config.yaml
d_model: 384
n_experts: 64
moe_layers: [0, 2, 4, 6]
normalize_top_k: true
init_std_router: 0.0119
norm: "rmsnorm"
norm_place: "pre"
init_std_qkv: 0.022
lr: 0.013
seq_len: 1024
Below are experts of layer 4 (counted from 0) of a mixture-of-experts language model. Rows are named router (the router's row for the expert), gate (a neuron's input weights, with its number), up (a neuron's input weights, with its number), down (a neuron's output weights, with its number) and show model dimensions 0-127. Each number is 500 + 25 x the weight over its row's rms, rounded and kept within 0 to 999. Numbers have three digits each.
After each expert's rows: a language model's description of what the expert responds to. This comes from a sample of Wikipedia text that the model never trained on.

# expert 29
router:524509554480526512461517476526476527504499504453475512465482523515448502494522512460502502513520506517497503510507490482470488461474494496508541492511489527476508508535450523540490473517501477478501504474503498570480497518463533470511488514526532482486490583475473480496488504461487512475491521526481481553463517522503515524473525496488497520519503523549480495500566525530461450475511
gate1:496500470526498500459521481517531521473532455475470463491485506522477511487495480470488492518510547512460495514503544511476522514474500518506509553499496533519496527488520512503475505470474467499499493511457469498508492510527530450533502453539502480498446465494537529539490529505492489534503515491508516471490486486490526499493525469545494512485446500476514505518554484512487463523491
up1:540519485506502455551491511494533486501533534497490511484506459471470517491523489496512503546510481498528518501497496482522515459493465525461498469516533533526495480507486522500474456496508502504455484575533523505511512483468460532498521463506444519532498495516483465532459524466494546425545498479495483553478508465497474500453471456533484496504477513484502493510515481491473459510511
down1:566491545514489553507450512505511510497514482522506540472492502491515496508494497493506505466465505496536482512488479535533519526531462511545499465513487517509500505546488496519546498491513533536531489501466486467458510506509528513514500504515523488496519509486520496540513479534553485487493532460495521485450495493513482516520528499504500505479499474517480494466509541510544494553496
Capitalized name onsets

# expert 10
router:515471536457508462455498522504480533476451523513477515454474503538475529527478480477478547536520517532504532546522530514501474485505458512510529490498518498526493495460444502497483451543523491473501500499488495498475523481506506452483445491533514475521501523495508466505442521471486534463466490501449452524489473492521496503474510485497490507496497527507515453474517504483482474482529
gate0:510529498502512514500446505555562497545493538472547487501458488487503542519516518517475478487506478482497520506487534517491495492503525524476494495476475521494517568496488519488508464528491504496489470462511537478507530507537488498532445534461501477519487496466486504498486491546485507502528488465509482496509516521480525512543496542509505513471542505533528476483573476440489539525537
up0:528458480487505491501479461499476495488518506517526487499536487494484439483517475461454452458498505472542485529555506448512536520464499459526491523508475465505524493533531504495484497543492518503523494491533487538479518491481462526501476485471531524465524485515538527529507526474505470527506463506493493468506498504503526530485469485450492527501481459448507507488488521519458483491472
down0:556567493518491497513520479519497589488504528487510506497471528532524527513462517470485474524451518475483532568508500489541518477442528461510486488471483551531500499501555482510471502502498478519512508477487486472524470539478496481517500480489476457548551520544493458478517523465474484507528464531508531504468540496511568491499477488502503515502533478500497486514467463505513470494531
Name-initial word pieces

# expert 18
router:538503520469484486487534520505460515531470480480509482490500483489518501514508509467495536482466495530464540497524484531544466488511483522499509485493494528540503502495459550499520433476503525523467490492472512509454512494519546467523495514513521470488480537474500529489444512472468538490467465495469458530489482512487529482472481573524474538509512554532547509505520548510493504453494
gate0:491502459513448485494491497540479491463491475522486486485540487475513504484480555483475494461504479460488527543550523510445479497478516554509479529538522515521495467528546508476520509459546535504487487468465521484507519508528530476481498465483490478502502473506505480527506519517485506474478488473455517519482522525463508476515474464519495530542520503478516488473530473509508565525490
up0:500491496502528518481528504474515538494499540522512523510485551481546544442520459532526467524516517507489496491472508507481509482494492500500536502497484502526505527483517494511505469520503462476515492515468514482496517514471492517552481474488504494509520485517488473432476509510497481487541524504479440478480471508509485477508501557517502514460529515506482495486482457523507486500510
down0:520525489518518469521544439451510494544470489483466530530529510468481498499497517507515502541566487483509521523496497455488564508510489538540527518515524514448510530532504496529504464512511453535504546520502502491475453488527501543469486516512540524534540531500504460506530454536519523493506524507505493510459517481492523539513510501519515533539523506461470483526483525509491501477468
Proper name words

# expert 49
router:510492488480504466519497542507470506526495507465486515474481470507476535530514467512496519560506527544451495471502458526494525483542499533494486461527498512519495491440497495539462460510513479522486488530478510520456518528525528520478472477525523491477503505487500534505478537485482554518461456521500492542518460499507515501492512522506477497500509492527495513468513498523464486479504
gate0:507477484512488496524520493485522520497493463477468513479457476496466521519498525486517517526512475490452503463481478475495512522538471467492525481515462496487489481513566461467471534493520495522485471481461520533503538447485504506473511469533512498487576507516481489488462564501545526461499482483534527507528514492511480552491474486486501489468521481451480501513463499524516499546516
up0:473466526490483561513454513488513453517529507455510494520535504501475534521493534508509478507548529482559538482477504477499480454537521496524477459490472486442456514548478493513491522464491476490514522488509512525483549505508440521513499530537508527469506487517531549487491426493480505518515547496513515497436503501473480538516524469513469530491528469501504477482493508497517480498506
down0:483547492553513498499512535513487552510529482507509540499488474509517541482508566511513479505493528486537526476465503406485487515465521487533550519511515539524491508503508519465468497527525498489486482465465488463472497472474515515509507536471525493486481460468496516469496489505538484500500525512503516459502525494489498498520509515493469496511511451510523487490460525480496526503501
Place names, also

# expert 46
router:542528506447480460464527491502501489499487470479489499498475519489470516492516472508470514507504537520486490481518474506489497464521463526463491475490523545503491500487444532536493451489450538493480503547488481523457508551493508472527496494516533503514472540479493511481469525501462531508489508502451515552482498489515492509524495555544483521520498541534524506500529546508528471505490
gate0:522491516463499494535535539503499513529504517449457511468486514542527505507476491470471517473535515467525466506503498522479519486507505495481513553490521499482509531470468483506497528492495498515491462490499485511494481473487480482497466536514490537491522502480508502453469519474480541484491463502506486515494480498500503521479460503539418499491515508528526519501473498471504518489469
up0:448521521525512467515458509498484501525499498509465472538519521518446512472517515485500485541505500503485516486458501519510482514527495512528480467517509506541515491490550534435503505476523521473485488521514527477522507519514531492516550488504505464500501477514500489508540521565487501523498447462506508511496502495470523501548519541459526467529481477487459478486547460519553478436495
down0:506541490527503509552492499521482489544479500491504511544506502488484503485519487491512514470471494544475508484500461483502468477533468493503515463477504600551515561492470497461504491472484493517495533511491513552510497496534523493503482511490518495507521499476511493503483463482484490551479523510601457527546552532489513468496510470494510496479485507496522507496477529494496494499502
Event names and tables

# expert 32
router:528471487464488487509537492500498486501489495477468516475467490483473493461523470501487482508462521511481499497471468509524522487510499551470530465442527503533499490472421513532511478493537493536467484503484537498492507499515549484542510503533537455510488517478514475504462526468473538508492469528478479519482488543488528500520514538508479497514505521543523491475534526550544483473507
gate0:527484465484499510502549464522440495508449486504510499518522512530484518534496515494523503512500475493509558488543528461493521506490465509524453513531491528466512519507510501475524495457499457542531525478490495518486525494504481466449521504501483497533509455497522493487523526487502495502496491551551524442504556481504493506523510503502468465521533544530504530519504482470483531495490
up0:501518505523464514495499503477467545497513529485458533497450493501547509512456528493528496525551481498551548492507486494471522523476517479574502498522535482521549501518512502461489527496553495514511459488489528516498497487510481476479512457501502438552504534541480474518494487491480472490503517483515527495446508489466485515486470525484492505541468516492516491470524462495490541524497
down0:540503512487503517521452495538482547482526537495468514515530479498520512520494463486498507514539465487528474527461490485554519481526493497507551465485555509447497502526520497507475474508485495463540512483491532484462490490508495499512514442507498469468515506473465465491525477521451504528491510510522502551522473519479492468478500501507502499517500490537465496420509476478472546527486
Mid-word fragments and bytes

# expert 17
router:530501538495489542499518510504524549529481501507495509492527497478499529500482455528480528538518503496480495520545494499521525483520462518509494470530501533501491503504482547527533455540524507510516510511465494511489522502515500509557488497487523538501480533467504509521468501459498503496498499537493481530488497472474529522494502553524494551489527552510477479517544512517520477495513
gate0:503523501499475542520504486503486516507523561498501520478528514514492507500519473481512523501535534514560489516550479550491491485495529533501503493502558505479478528511470478516536538513522506515535496486476489523502489499493477514539482516497544506509479516520481510513493497469505481499440509567492550527511506490443502527516508505520501523506486526494492460491523483529547487500517
up0:494499496526514509502485496484506513506526527513507507503510540491477501476517493514498488503520542530527504520545505561497493458497490525501497507519530467523512511529459467463509529544517510452554501488481509556505507507525498515471503499470504527494467557506515548498501499499519464474511517533492531533492501494440484553502484491488505519486513499477471454501509491527563494462498
down0:515527492492564453515516470512453506537451548494514527499497460459488506485491467533484524458470492466498511517451522490574496503499527498530502449499501527503514468480542524473496526500485445468530510499523466480533552453474500484488513480478469481477502475526486507502478492531485512531449469480522469445536496489530516463481477495532452506540484500484577543489481485490468542474495
Mid-word place-name pieces

# expert 31
router:554483507470511458487531539506521536477489496545477513453514469510494519437532463522493526503490505510459510475484521487516515462540486535477503476492471532518508511465481511533482467483504498538493494510489481500459545523547477470491498499494510501502510507479486474512485538496492521489498452520479473514478467497455537496488522521528492462514504507524501522508516499540477464517519
gate0:524494490543462502508515521506483496490474510477517500495513493504487492470526517500481525472484517517524547497480521511514503494540513481522532496539511564536501486438481537534510511523512478484476521510451473535486484503541507479477527520506474484501517464435512542483460511543493539536519475528524526498481553498498482525530499512533507461516505501546487582508523533478518509472487
up0:487498522479486549486468489486531498465507499548545496515481473500491510464506490462500478508513504537507432476554461504504524490475483489499482501487478466474532507530498490474512518521501514490432528457447458494469463552502547474483503497492529501516487471520502483522515517530504446512473542507493468489497519454495485451516538476488507519500484514427508481461493507516493427489494
down0:521475499499529450468502499451490537483472490524513514475503457479501530507472448487519479485505470483481542495520533515472498523462508457420540524521412498524558525513491495564494512482465459536491489528484495518484505516447494487468456485497487465516503498515506497490506497540488503510460533512506503512455476493466452492489492501514524493506493486499518541520503472479484522456502
Inner word pieces, line breaks

# expert 44
router:519487515507489472526510495478462497520459451434473478476477494486483486483509537515474485532474535504465493462481527496499481478491502549491476497470499517501476525478473490484485493514533483496496535534504483487481509517489533469511512448523515471509498532491541496472466519482465514473453487525486472522487480516472522526500512530526476489508537555537512545498540510534480468465531
gate0:522488489511507502503515491498473508510463458474516468486529494491487434506494487488501465491496488467520476499512539488492477538516505472478475497500453503531523486470497505486464534525503480466490510526456500497492508494557488475475479501497505441528502499510523508484508521537478520460530494506462516492568547513535458515504529461471481486516564525510497543502498485486482515467524
up0:549451535539522496451520463504476511465467503445507488508515528486513486517509484535531469491503505454486465481481496500470493532513496489389500486531472524501519535509477513509444522507476518539480494526459529543538505486495476526479522513457520454495531523494530544466492512515524514499524495487456498498557525509520472516495505493510490497484529514505482550518559485464473487476535
down0:491498515466517471508518486511473485494479547481526486497457537516518492539455497504538484494448506487501504475486497493523514478502517513520504478512509499518493483511523486465540516507501496507520548506474504515514585477482482483506475512470493496500485503495516484557523515529518530496505464497542474497550482488510512516534488478504484504518478521491524500504498504479463524526493
Table cells and article leads

# expert 61
router:505490510463471485516493536438495499492491514506510452453487552495495500504494520467429542477522496481509516503480457486525464512553474519479524473520527497493503456490541521517526458501485514518477493500488511522480523514526549465514542468497506495503508486506480490513465499469477536513483499501479493550498476492503528487537527494458456508505480501513500519479486509519488518476472
gate0:497493505492482518493490514510516468501486506514502511498503499476448508519513512501514481498472509499463511524441518481497478494507497513488502501487546478505509517499562503548474485481494529493514531503458510514537495465542484449528535481485507510525512512465513468480495501568488503536489518449498480511521506515504463502461500503523528478502488496514526500549478494456547482490586
up0:491513470515558486495505524515475516494473471481469486516500503534515498499491519493522508494528464526503481491527509454516485488442513476496533544509498521494500476503494502461481493530485490481508486473505510505481508507500511544440491506527538469493508495522489514517508483459514518502485479549474469479493462470513536505476492525495512533510480496511512529505513533541455512498447
down0:526491531533543495474492502511541521500436477456465517471500561470498493498484463508478521497523479505510526505541489529493511499495477452496527474496467510544483498514522506448548523509498441506508461500481493495483526534508531472515464537528507438556485518478510500450498507507517494506453496549469499482527490515520512517445491568515485488456473486523486546510483479475500516464478
Final digits, name endings

# expert 50
router:510535470457473450506501511483465494516479528497468504502468452506473511464496494509501487484462500502494530448514479489518490519498526509493503505520486515470461512502520495503490485457461551490481480532503525496475487533527512473481486444519508537515468543491490510501459517502486504531523479482499497491468477508450515513497535503528480513482544503546446467485542545524465413463513
gate0:493512474547528484493493481495506499465516530466516500491495481493468461503480461480518472492483496536505555484521505520478491445504495477453485523512494559482535490507494536504494508525544508483557487494502518494524507544483524515476548521511496469536508509530496471476493537483510520487532523507488495513490502469555510521511477546484526480488518486505475512520503489453489516498499
up0:518497496457467499506494518484494518519512486516495498489496507510524529514523545548469519466500500454490455500496484494514494515499529519570500494481512471514488506498479470515540510475479514503476536506498495503478522461503483481538510455514451468468499512487489534523481502493503488486485508512516497471537501523425450460473490456506458519510516525474522483489463498516500466499516
down0:467509485511441477484463466468493498502535501488490484470502508528504499479465486534497519514462556479524514494457512479513547525534496500500470517478480499505461482479461508499472467514492494477463527498461495505512477573514510488496554507498483494520503454529520524463485459515498522520462497546501480470500496485488474507491478491538505532529526476485485507498442451494482524537519
Quotes and naming phrases

# expert 4
router:518496504489481464497519508507474514473483480519486482488516515509467508515502508537489495483491484518481503487517474511471499494490462539455519502497463517497519517469473490511505489511463512513507513505498524491451493485483520497492491511529527502525485537504490490518479525457447519517479503507480489553481467511527499490512508511508475491460534531519485526503524508507502457497506
gate0:463505487496462463482500493524460523493486503518482513487544522525476521514509511502472512457461495491465505497527510504490516511475501510460507490476488523501545448501510453493513543521484519454489468509514454497487550517541491492496463531507531542493479495555514466485444515489480479545499514528511524527509512503511502489521478478494472539445541487435512483527504465468501528507521
up0:502512459492509492497523503509489491491459475515490499502550547514489508477504487494458493520471491496472463506514514501478505443508503507518485523509528480522543453468490457485484554530497520497485444524499493459514514488556483509475476543501490496475504495497470479485515516476521496453492488504513481533497474469522503516513465488531498514446508469460496519505516470477455480473508
down0:497506530487504511466482522494498479502480523499549521479459509451523506480499498476514528501485521509507505500500468504519525469484519508471514521539492494507451516505476528528453537496500464479500494502507496529494482516512477467524511528452494507502485507523507518496519488497521501492523453460471522518572489491477487523473520505482498521540479558450471494465526496525513519482527
Topic modifier nouns

# expert 37
router:544525561508499489519495499504485512528493500452460529470488529525450495524496492482488510504503485527480497495530511500480489465482518501495495502502490528493484538509458545529465502540546488541503507528489483545481485543491506496485507490494546490510451577521486497490484524494500536488485510542472502546521510500526493539469544517482494528496506498520467487520556547547462481466475
gate0:506468501539472519499517521465480505490484515471498512477552520505460499482500505458457494470515524503525456498534457512510497476478475501493512505529490502539493501493466529507533502540478519412559520504456448485494514501515485546485490504494500519492513492471494476511491517534502481528478569547459490508510530538511509474504492500468512538502488466501481487531513560511496467485472
up0:502521512494491493513498509478495495507503551475500472454480534524468497500475489525487505500517530486536437458557522511534507499444512524489525480489502500480472524508497509479495531497533469499504487472489515504475488518491519491495494542529519528493483518506463504519458486490533546511500518514504495469507486528487507489523482487512515523483506485533423513505542553535522486519547
down0:467473501517520513461479527519495524496540514508527513506486452487543449506500493467486499508489461502494523464474526511557511555538476491503549446460512485498553508508474558531495506498455511502540515486513484513508510455524534526524494496463527443476522515499550494507494494538512442540512525508512474515519484509470499494504507476510540463483551504480529473499484516492487516486443
Foreign name fragments

# expert 52
router:470485525459542488516477515471482516490482481492498501489482443541497477509529494494510499530513490471490486486500516488470507514516483519477546474506530487517487469472473541513533442504509505491540475535489492484484524511520485516517546488488508524530452523473502493493478501498509530469465525503502462522536517526508521546512528494507507486519460495501525539473502481503536459482531
gate0:516499527494462508514545460522499494497522467540467469500504487539468537473484542529478503532514489488455512469501548556528500524500524458523500538542538512471518502534512513530473472489507525486504485514464523523508459474522491495487469512492485474519507505455484496509503505517508473505496511499481495464471527506527435498561491499480515484515477504496476502528497441460487486494506
up0:516524507510508504457496476492506497506490493497458477469518500510479521509490538484458521500473505510438524460547497579526486519505521499552509531548515524504539495541493521502474486466509520520503485527529470496522510490500474498485464447456481487520488522529523500535527521517505487503465487508504502488511489500546460514549486462463533528472497530514560520540467453476486540500500
down0:498510468491512524472499506511511492504524479486498504468506465487490435474539514515479529497496529506490488486498472448458476517482528538500463550514541470506492483492481545522502490507524497502505460445474488524474483502476479486535548474543477493527512506503507503522522536518533497465514515483488487481541503484497491486516515544465513504488471512512535476526525511530540474500511
Bios and parentheses

# expert 21
router:504520521498492493451513514481479521460518464461486525456508497504488479497503485484465518500488524504530512460531487505491524515495447540522506518505479527488486538512474504534494449535533496517518514509480490532486507518541517511514503524513534504506502490496481433476481511505500519483519469513502497555491489473488490555469533488479512529486539508520532447499541491526460502461469
gate0:506487516502441503480525521443492520492495508502508467527474555497496504507454542476514477524456547498528488485490486519474520518497491482543509530524495511482473466481478513563490513502532468504505501486514482522542504492525487494493515492506535478498476489512486500512485531502490532491505479531456504510508477519461492522506515488501510494483444530511479491522507511521490486521511
up0:484435481514461525488476542479451491526475498478511494510491511506498503437457485497475513485488539481543508461534478504509504495502538498498465480483493523454422532465491492538485503504499499516482521491506516483517513498502479493543547526450517549488502519435510493497498504503512533481549492569504464489519488521477495489508449506506479479457505462497489497480497482480518503510507
down0:466517511481464505587513519471490499503535468501505526529490524491527509518521547495478504522512501464505492559538484480512496501490509517477480497487496478542460490495497521511490555477491492499479526474528502519469470494502501533486490505512531509516543493504531481469482535504507495496500489501485541516490496483523523499536517525470445492521485504470495487514505524538473489497528
Mid-word name pieces

# expert 28
router:528505504487501523482497492504513522527508498484462519494498533522435455508486498468497530489497528523475517512508499497474506471460527504499497496472529540518488501526471514486475468490512503512494511529499504526479515482500514478461497489535515496488470546463470500480464545461492521485480496508485490535505487502516509526531516517469487508534495498540529521508523525533496459493486
gate1:519533515512511502501501478513462525511444495491488485517525510491505453479485464508480524520508535472508520499507480479469505457506491461496519527521516521482524445521493492515459508497531515489522499513507487462527484498509536455495509481465501477496478520493508474461455504469477532527453519464488517525511546485506472482483525488496460488517508532531541463475475529506551492454446
up1:471492487516500509502467501448531449506486494503472490502522508481527521513494499474501452502530484527551455461543472495529511529490576524536505506460491486530473520511474531515530494548502485498455519495523495559486474501521497547477515488535482531478519522541455505485497508527502474501514458529502489505456503542490500513502517526532529560523495522481503492524541478496477517515512
down1:448494525494486474513496491464502468486519475541462522478516517487533514485472459500512475471506474510506520474513484442503514534509530507516572477510493503520463503504458503493529462500498467520504506506498472512493492488502531437533515512523491505527502502484521446510516501559460512497510542559451454531506514493499504551471513533512521482504520474505497528488481507479497469536511
Word-initial pieces

# expert 22
router:522515524471517449501489498489467520537487478489490465473466519478465507504493500495499532517498484486529505469510453476484471488533468538537539500505503548544468477465475502495500478489503483544479473473503487491500513474497520497517498467532497483487448510476509508536488499477482539503502452505485518522527493542488529498536473562509493508519527519513477543475490509534485458482478
gate0:476509495487493507453502472503482473465545521462463514508496439498453485509504477468505476472493493450521495497532475455548506482494475519535475512565509507480505464552499493518499531494489467479482475511458485510513539508493499487513466512526556514510491488500486509493486481518501504519473484458526503474512511471488461471504518510528500502477490507503468513508528487465483509505522
up0:485498532489478481536508483504492499491471553514520528457491527453499472513518452498508492511488509513519492537472494511492509529486497486500511490467496483454503544485510521513504493476518504502551504501495508493509471521468520498520489487487530518506462511492481477465505553446478515492545493519500519490497459523499508517483517487471530491529505506474536472470500500515489488523508
down0:538476463484521492545500519510478513504503486499459521514493506517532510523461475487486426467493524528523507509477471498493460515520479531483516530475476521498494479521493503508551460546529525470479570520503513515568498514470511464504438486443524522509496473504512481511497534472506498514496502542543507527462476529486509497488522491484543495513479501507466477492509509506542553536483
Mid-compound fragments

# expert 38
router:532489497457491512497485501463473524516482494542487476473468546494478480508493533481442526549521485474521521506475477492521450492544473525491531481521507479542487509500493524491501445507477518513473488513494488539456512489537544482519538458490501522492519492495468506504472511446489507488491491510493486555510455487512522498529501505496482522502491539515514480483482493536485497497467
gate0:479489498513486494478488502512526473479468472505459524511526487487516498512463503512479475471519513464536538521561492505466545540535516494528541495503482491476526474502520507481520505467477514498451493454519474506476522507509526509533474528541470541485481517471529494470457483525500472522515508503530524461472497521448479511507445483541477501516556493446502564512453471474424516529479
up0:542462486488532497523520474478469527506503521523471451460546490508509504478521464542529507491434506457494493498545525520514472468476511460509466483461522558536488453485470463507517515540490478499553530525489502483505503506473482473484524500440505511524482527500544517495538504486487536526507512542482520477522536494485470512472525537493493472476525488546502561540493502515540507493510
down0:540472506488449488534484545509554469526496504501510498506517479517481536517478475564518515519508501493520519490551504531474530484535515492487532485520510504495481542454481550518530528513532535496498554547491504466473489500514525475482439460507460490470466478468519467485477479495549523507478501530515549491456499480445518503523488492539534490484556497506453518516466519459516491495476
Personal names and name pieces